From a checkpoint of a small mixture-of-experts model trained on Wikipedia.
Size: 12 layers, width 256, vocabulary 8192, 33.7M parameters.
Training: a variant of SOAP for the experts, 558M tokens, 8907 steps.
Below are experts of layer 2 (counted from 0) of a mixture-of-experts language model. Rows are named router (the router's row for the expert) and show model dimensions 0-255. Each number is 128 + 32 x the weight over its row's rms, rounded and kept within 0 to 255. Numbers have three digits each.
After each expert's rows: "gets" lists some tokens that make up at least twice as much of what it gets as of all text. This comes from a sample of Wikipedia text that the model never trained on. Tokens count by the router's weight.

# expert 82
router:146094141160154147064095107107111198155151100063138165088168138159159160119111104100142208150140173158148132124088114195111107113142134081114099094112083100082094138181080140119118105128131149105159157156091106048101113161118119145166098115175123136114127176164097119141138169144119102094128123108150030071117102167132137148129169078140145110134087102143085098115110155058145122099106130151117131073117163107092079158133132135165135071155145164137083143190117151133071100116095183134100173086133134181152147129119197092120125136120123125134141104122135171051140154128198123163143132107169109128085172136157059115126152078115159129158087184171129154144149092115198108101074088155066147130157159103110117078125150105098130088119193147161113087188154112115108088080084088
gets: " to", " to the", " the", " on", "ed to", " for"

# expert 47
router:138156146136174115116111120127054162086120149140119130144164118151080118163118068152114145150091137147158151099055170101225129110121104122083135193129176069175141096170137114108087052103101098099107202177132127095116138160146098142099095080197165167059104108135161150129139146086106135145117143115075121110154079104116129126145129158081116176151150163129101097125091171110095080102124142160104088094095106158156098118159182174171159089144073098130163076145064158169133137152136121103131129016109140170145135111127127166074118121180136151188136151115101122125143116126193080120118171181144105124098079173079166117138091126104134127170109124148122106176188108126112164078181140110101120158116114142139178103105167108154138122111174134070125148128194077126112137155130148
gets: "ro", "1", "n", "l", "st", "en"

# expert 56
router:146166151135156112116075069146107160133167148159104099134168137115117128147113097185167118170144213139190156104090093190120125116179116126107137123177119186144148147124129109107105170169133104119130108133108148069132200113181106135112112092154143143122153127118128114151118197116114108144138122136095070064151129147094130165131119142124144062190145129086102152096147133091099102096113093157132161093120191179131105124103130132136102059188115183117128102174096152129119126124045159147140144130114119095106148109168129135115158102047116138152116091134101068072131191057136123123102109137146054159073203108124127121073194126176149143165126162172105159132170126176102112101130079174097147079081156111121105075073204154119105119160116132129178161125151089123157126073135182
gets: " to", " a", " as", ",", " an", ", the"

# expert 85
router:091132172139115161111112130165069153099126163183132135089089115134123151153133150062118148133124113140153126092180174153179091139161112192094181160085124151126126119113143093107155081122124112103184135117078140111158156123222139108130088119165150142104027098130155141038075173099148170143106152139160111126113098094082127117128063149129136094124110153177140058148049189112102024102174126098112148164098182083148109153114129158096097143136096096120133097124127091143111111171131144144150138116129137116108223120081162167133090123113138105170122117109141135111127114172126107144132144146158107153102148192129145147102128133129144168138099098122120190151114138159127153082122068151089171084144174182129112107076165145154136128145115154104204200192123087146150131137069112
gets: ":", ": ", " | ", " =", ")", ") | "

# expert 25
router:117074147205110168101107092106114168106153123174143094094121088138177083090189121157119106127130203163109076163119085111102131125172103161140140155101117137145144079097133063127167120106088064166133140194101090061135152115188160088119113132102133166109082161132160133148134175098143186163052128099088094144175095140109098144142138123110093088123162057049099160195122146120178130132159092102100110138163127129145145163120141158092147134164069113117137132182116159120168180193140120122120088147127101099125134178162198079116147164141121184143146075131087202084117140097140142124139170141125129156143106107192165176152152109196149125154079160118124118100119128127131143111082124061111102098159122134134133100103114142122107053148121152126169098195111127173170136141144104
gets: " in", " in the", " in ", " of", " In", ","

# expert 72
router:179144118119109096042100091113102155151116114070131169106173122123137131133155100144141145066064175166165176155158166103120095124109101112143085127168100124174129164131115136170121100174080131048129155102110144074132149163153079143150151124163171118052061098114149125128138144168119112146145163087139061099153013137113121137159115127092145125122096107148130123180094141191131132133115099133108131134096112138152150168107228161116125096179142120149082120152112191152135128141092172127109120099093156126126161128165086079091135165139131129158090132079058139093147137131211114158147107154164137218072136112120125109112097164142078115182104113090137214149136155151146121124095110155132087157131152166177125131153185103176084122182155178096130113130100142122159121157104115
gets: "\n", "| ", "|", ".", "og", " G"

# expert 5
router:116080121110174127122092080143102253129113091150149086105159134116116059128126166098133094141100157163165130191159081115179142130142105129112190112115125162103217064123118111129134139139104167110093170150112142093125127156130092140117153111117118126086106132182138148088098138096091139140119106129119100118151115088162125169103110137161103170120144157152139093102120132067109103112121112158088072151157134141134082176209208155147122119158117098115043094070061147158090139085102074135139150124129166124141174103105153085160123168129142104154151143065057176063147198087143115152131071044145136144115102088129104117086120104128164129093096155127130104153185104121123098129111122142132176116080152132175092121089173104148140153170097182176148141089139129170083132101149099
gets: "\n\n", ".", "==", "\n", "===", " ="

# expert 59
router:089120124117160156147119090125053161140138122134175126117145186139141128094126090109103114107097132165142052124119086140158100135132104178185108136059139119139146211197138115122168062138115109125117143147102170089079173189150145101161153136167121108092149139121116116045101139104111202163122122129125115131133068128121092125128115081100136152190082171101143144135068136121083072092131107097085137134062085117137126169145112159096171174139071206169158141134088138161128118082160171095124137105087142141119098149124127119117119085119126171154136098081125105104143159140158119180129148149162108118142103152142162130146091142160152135127124115151134084126160092070165214110154145098124091136067120136193141118080117140119123080090140142055221167171161097193066103096122089
gets: "ot", " | ", "y", "ce", "om", "et"

# expert 90
router:147140116159164136113101103120086174089122137162155134166105190160132116095123134174122155072121163156141199167120151125156150135128098143144084127102156116134175131182115147130120059095075152087121112133118137059064145150106143115147100147118149114084156109179141140106102186127094198128138125097127123143195133156136060104192113098138131160167140132137085064079101171147138078096107119197049091097075116120098153169154121200150178136155098125190143072144101153191153089119087115166165136048123109152135128135109101127093161105114100166152136126100135101098153195168182094143116123174200092112154143155165155116124091136120149113213131098136122116112164122134116137099168155147120085100172139147117128128066127101107162078114127172130226174144159121125125131152111089
gets: "ing", "ed", " was", "s", "ly", " it"

# expert 19
router:114134138174183178112079074130059212099120179118139097068106154147137071140167109137129076107084129154185112140185075138119103090176095140144150147101112149093174120120137099146124084133125111121087145142150103134129153125143097127084115125153120147109112170161116118120093198097075180118138112100177120073153136169169125141172164079130106173111113138139114109096077169090088097090120101144116088133166096148109080137177163159140165081122131102091088081100117175149094123108125063109123153081126071187142198124060143127108106194117192181164092109123083173112144155097120128163150087131148134213084107119147123131104140067177117195150127148155132163135170083178073112096172124111144102126077143153131111131180179092083158149157121155113124128137126110112091150121139098
gets: ".", "\n\n", ").", "s.", "\"", "'"

# expert 75
router:142200109117202192151090058157108152132100147107141183111164115137150145069097094138169132132124120117189098132155157167138074136143123126133067181087149140114126142136098070154129088212079116144129161091139102103092160191136135149153075098173124098094078166199175119147140145135175165160155138124100095117144140164108099129175121127031188122107145127143139118187121157105137119109097099107186118149087091142175161126086155154124130115141109105087107166107106117181185124144107181066117139131126144140047119115152059071136131160106146121175117114117075076120171094118085106160136104118125123138109117100178134136117166139151156130138062144141122153154135159176087122075126097120076153107157119193097164125094144122147102076173123192096152141120182129106141105133115181
gets: "\n", "-", ")", "\n\n", "| ", "|"

# expert 14
router:159121063165117187009104046100108204105128102114127116126130114142071154158138144106116120157162188141133164142119075174126076174135133085098135122148134119153160106114143106202120124174145138121103084147139144107062128132142192137157083153104183118113111113111151115102155098142145185133109146112103063138168078117088105106154111084097097101091123102136146118139127193169142072075146117101143133157124160102058089121152080132144113092147121151156137135099078128144111194111096072135134180130075089115123132160096108141144126128116103092170148145146091110064136177129093134129128139164177104112052124122129085113156112103134126142128189117146077153079153100117139206122160137103139158140136114118172120111138131175145120057151170138160188187156130029171129111129104112
gets: ",", " and", ", and", ", the", ", ", "s,"

# expert 69
router:163189090135132115043100098128094156100088129115116117133140098135150158112131146155095189120120130137135168125085173121149102126128102112121077105106134111186177144101084100211087096163099147051124166113193114086124155135179144127118114102124129101105129097152097132150123125126186158138116180119092121101130087157078132065192127108085198085118109093161085102198081149156126108142110122183174095190063117152185136116134173147135126108116112132077111120109095143161208140155133171096101133146114130155124135104134096077155113162118092118211086112114115126123146137142181108171187122129141100195107148080133131133109125144130146094145105152122086194092157145140191122118198131109145096184163135165149181129185194092156115121191125167108178107111175138101103131150135164
gets: "\n", "-", "| ", "|", " |  |", " |"

# expert 34
router:159133128137174151090104071147063133107127096168117155166125111098125117101121178122094172108070217154165083124100115153142141121118116112136111116127125111159184134155177120196145106157076128121121146110106154122135104209144192131164176117164109125070073103138138102080084108152048118153148072124088153123126053114161093117137077101054152149138076119136192113156085112117174054085140120133168192121135094110068103140194128162123113135127066175162091151170136149157186174108072131134117106158085098167106140166155138128097109134116118121150146143108153125112139164136113089112129097127190089147056172115179120096113096181095137158137107158143132192119191095080134099109083140160114131147084167151101128117118164145104101082140103133140126193131158112122124092165096112
gets: "ar", "an", "or", "ov", "ul", "am"

# expert 116
router:117122134175149180037096149184117168112108140120122118125125059181132122099157109092125119108038139071139119085094103148086144074131107109124099118150119085115162128139179130137071139162131186108073159150151132090143104128203160096113153071161143108063146140121154075127138125118134104112147116111142106062094117179144106072159080137118107091127073139100105122140129139091130121113114120160122160111141152147133113161116191143162162102138109165132177124169072177158088113160071091112154136104130090129111134143189135159145132157114129103149155088134132099017126157106070090111171120127169116167115059137144183176172098083132098102131149172121107162122150121174118159113086063192164084114104122094130181136111185126086157083129192124131162177137113065147148113087107122
gets: " the", " of the", " The", " in the", ", the", "The"

# expert 20
router:112110120136103164086097119125088146152076137146136171037089112122154139158131133173104135082139164101170136207138109233128090124225103072122127137136150152158186134139163152183181154140111140114144148134175176070111130146132116070121112107151108122093077109173109097082068139125157150112124186140154110142112087122142081105124125100083164119098124053085083138153111150126098079129172110169142131130118151084231136139111169164116184189130144111160129119180073125132162143077067146113133184189122108175108136118103124119148123136168163093152095142142118167104159131119104174170119135143173093130087154159164117159136100137135105147129128155080139085128140108164083174079088122108166141143080164133128149098174103144089148102201141169124161094125109119085091083146130134
gets: "on", "ah", "el", " D", " de", "a"

# expert 121
router:130137099146172135111105070137086150113138158114125136102115147129097120146187154123106104104146206127226125177157125165136122163159098094154100094128047127106081147160180073139143148146032143164099121182100150116081106125176174125160115132139139130126155153116105130119088146189080133145113067107119085179185076159095106134205122057149122118153125156100079167134147129166124096154112132156175082115091133099130162129143097203115159138179117107157114109142096172255155118162087115093122133112114119109156119152152128092094147121104131134137144125057134152105140187150070125149140093112170076125176149109158102181099091128125177167113142120117153119095142102119137130121170109118069150107089115103142162106082120121100153082145149151141154225139117156105148083129154105
gets: "ing", "ed", "ation", "ion", "ate", "ated"

# expert 28
router:183163120211138147051098149187081156146141179121158109100106134106119165175140067120116125126209113149165112114105156130024084141134086126119152123157117109108145125095109119122097103155091119122140125168133054091133128136181172047093184089114148160117139165174147089117173129207141165142075132100070096084094100164098104156177181130142164085100117118080144108111090161096100125145137120078134079088128096089114078167146148176183144102134148149103130136052105180125169157146113118129103171130110114134096126134118163138137148131123179114147077062123087135112134127138137113121154117127145138203076138132103078171131094082189081154110110082089129130138158125116138118107156095119151103099155170104132125127141152115138091068177124149142174138194150135105142056135156145
gets: " at", ", ", "'s", " at the", " and", "ated"

# expert 66
router:129114182177105177093100138102090171102052142161123102064082148144152166136121126145145127073104115111166157113135161160141105117178091148165166130092091159198131093122102139150136156090125122118118151139059148027100199132170133101118119140186155101104078115129157148090069180110173240126113158121157111130075077088118087123150115099150121176105141121096059106158087218109137094122153116114109134132121105125204086140107103159114113158145121137154111069149111142125131197176113139140176142146078112135057165104092118152110095181091162131167135094121144139109113126190111135149139145144165090132111143162118089153156125088123116173112108136134113104137111107139132161078114070197113130118138179129109192067125161143136122120124174148098175145168107154092161148150138156
gets: "0", "it", " in", " L", " l", " of"

# expert 54
router:139223135102150128098097082090118210164170094161118174109155107145110153145148161135158198124125161140132133151165085133086123174155131114176059129125148165127089152145090153094105117120127119126138172179162157112103205149147134092138087130152125192109115094096182123130154222140119125124058103097156071157130085154118105068112140091116181185160132095054098087132114150066148110121122123158172116164145136124153115121104159142114145074152065146162126067139104141150138129151104147116087145110088143123068161116084153125130101139114127148119137040126183102106139187103098168122132122167158113156092109136186067132139166133099183150140143149172143144149191139175105113118155031119159090153136153156143186094104158138134099100124133136126140094118150095123122128106049133
gets: " a", " his", " the", " her", " to", " and"

# expert 61
router:181132131183158140100113109148091165135139146089182120129083103104124125142080102131161104163109136162158117142111116125126072121113118169119161056110120122141114134134127120118145127171088162037122133104159167058053133180142109146152125113155110110106150169113158142051189133173090154127119160104132114089113141118163132136178082114064102151104107141166178117120134122088140146132094110069187123185128115085216161102128218150153198045056097193088072131136076127181137158182106157135101139156092157158084116143105085168114100140124165087160106098082073114105129116161153078114150116158165131113093150091095171171136135121118164125118142138122114147119143174134159151114111125062090128145132199125155158063181111121137106099117149155140124155115132088133131061117096127
gets: " B", "i", "ic", "ing", " from", "g"

# expert 46
router:090144123164119142131101074141113191142148094087092161111045142120073133167184112134126162121133109137122169156077122113083117141131129093155111134186176163145153144131137127115095108137154147085119125168138128102150136105212150121081094118120144085039087149147139083123128130091138173158100146152162118090122087171093085138143152133129168108152074145089145081164133135073111119064161154175156167085140153150131092202090185133112168145123085121148173118137094182128157140138086158087144107076160089099110117111106140135148157103086125163152088096129071102069126145104123159096181085057178118117155167096162182168116117085120066116143145170093077143169158148200122117097074120133171095135112132099078153133129185154111150093159157122175183164144191115137126146071153154
gets: " the", " The", " of the", " in the", " was", ", the"

# expert 118
router:092160143113123159157061120112087161136156155093125133077139150141127140032102081133152110137115123176131139158103119162150104127172107127128112109138070105131172099126050090122097120178100127085115133129095126084004152139088185137129124139109193141102134114130101056139137224127126068119167175094150044094110127160136108119158152153100104176141109113093096106080073179097131134068139101142134108154070114116142087127149119186140181113069170082171149176104112130178146157144109150133128128080118139090128133115160110113085139202116135120149112038085126158089124134154096120115156130076195112151147124147152095139080107107082151098132135122093150193164147085128158144086081103107108125103102152133136116075148100122121122094121174166122159099168132106125170136139086146
gets: "|", "um", ":", " to", " m", " \""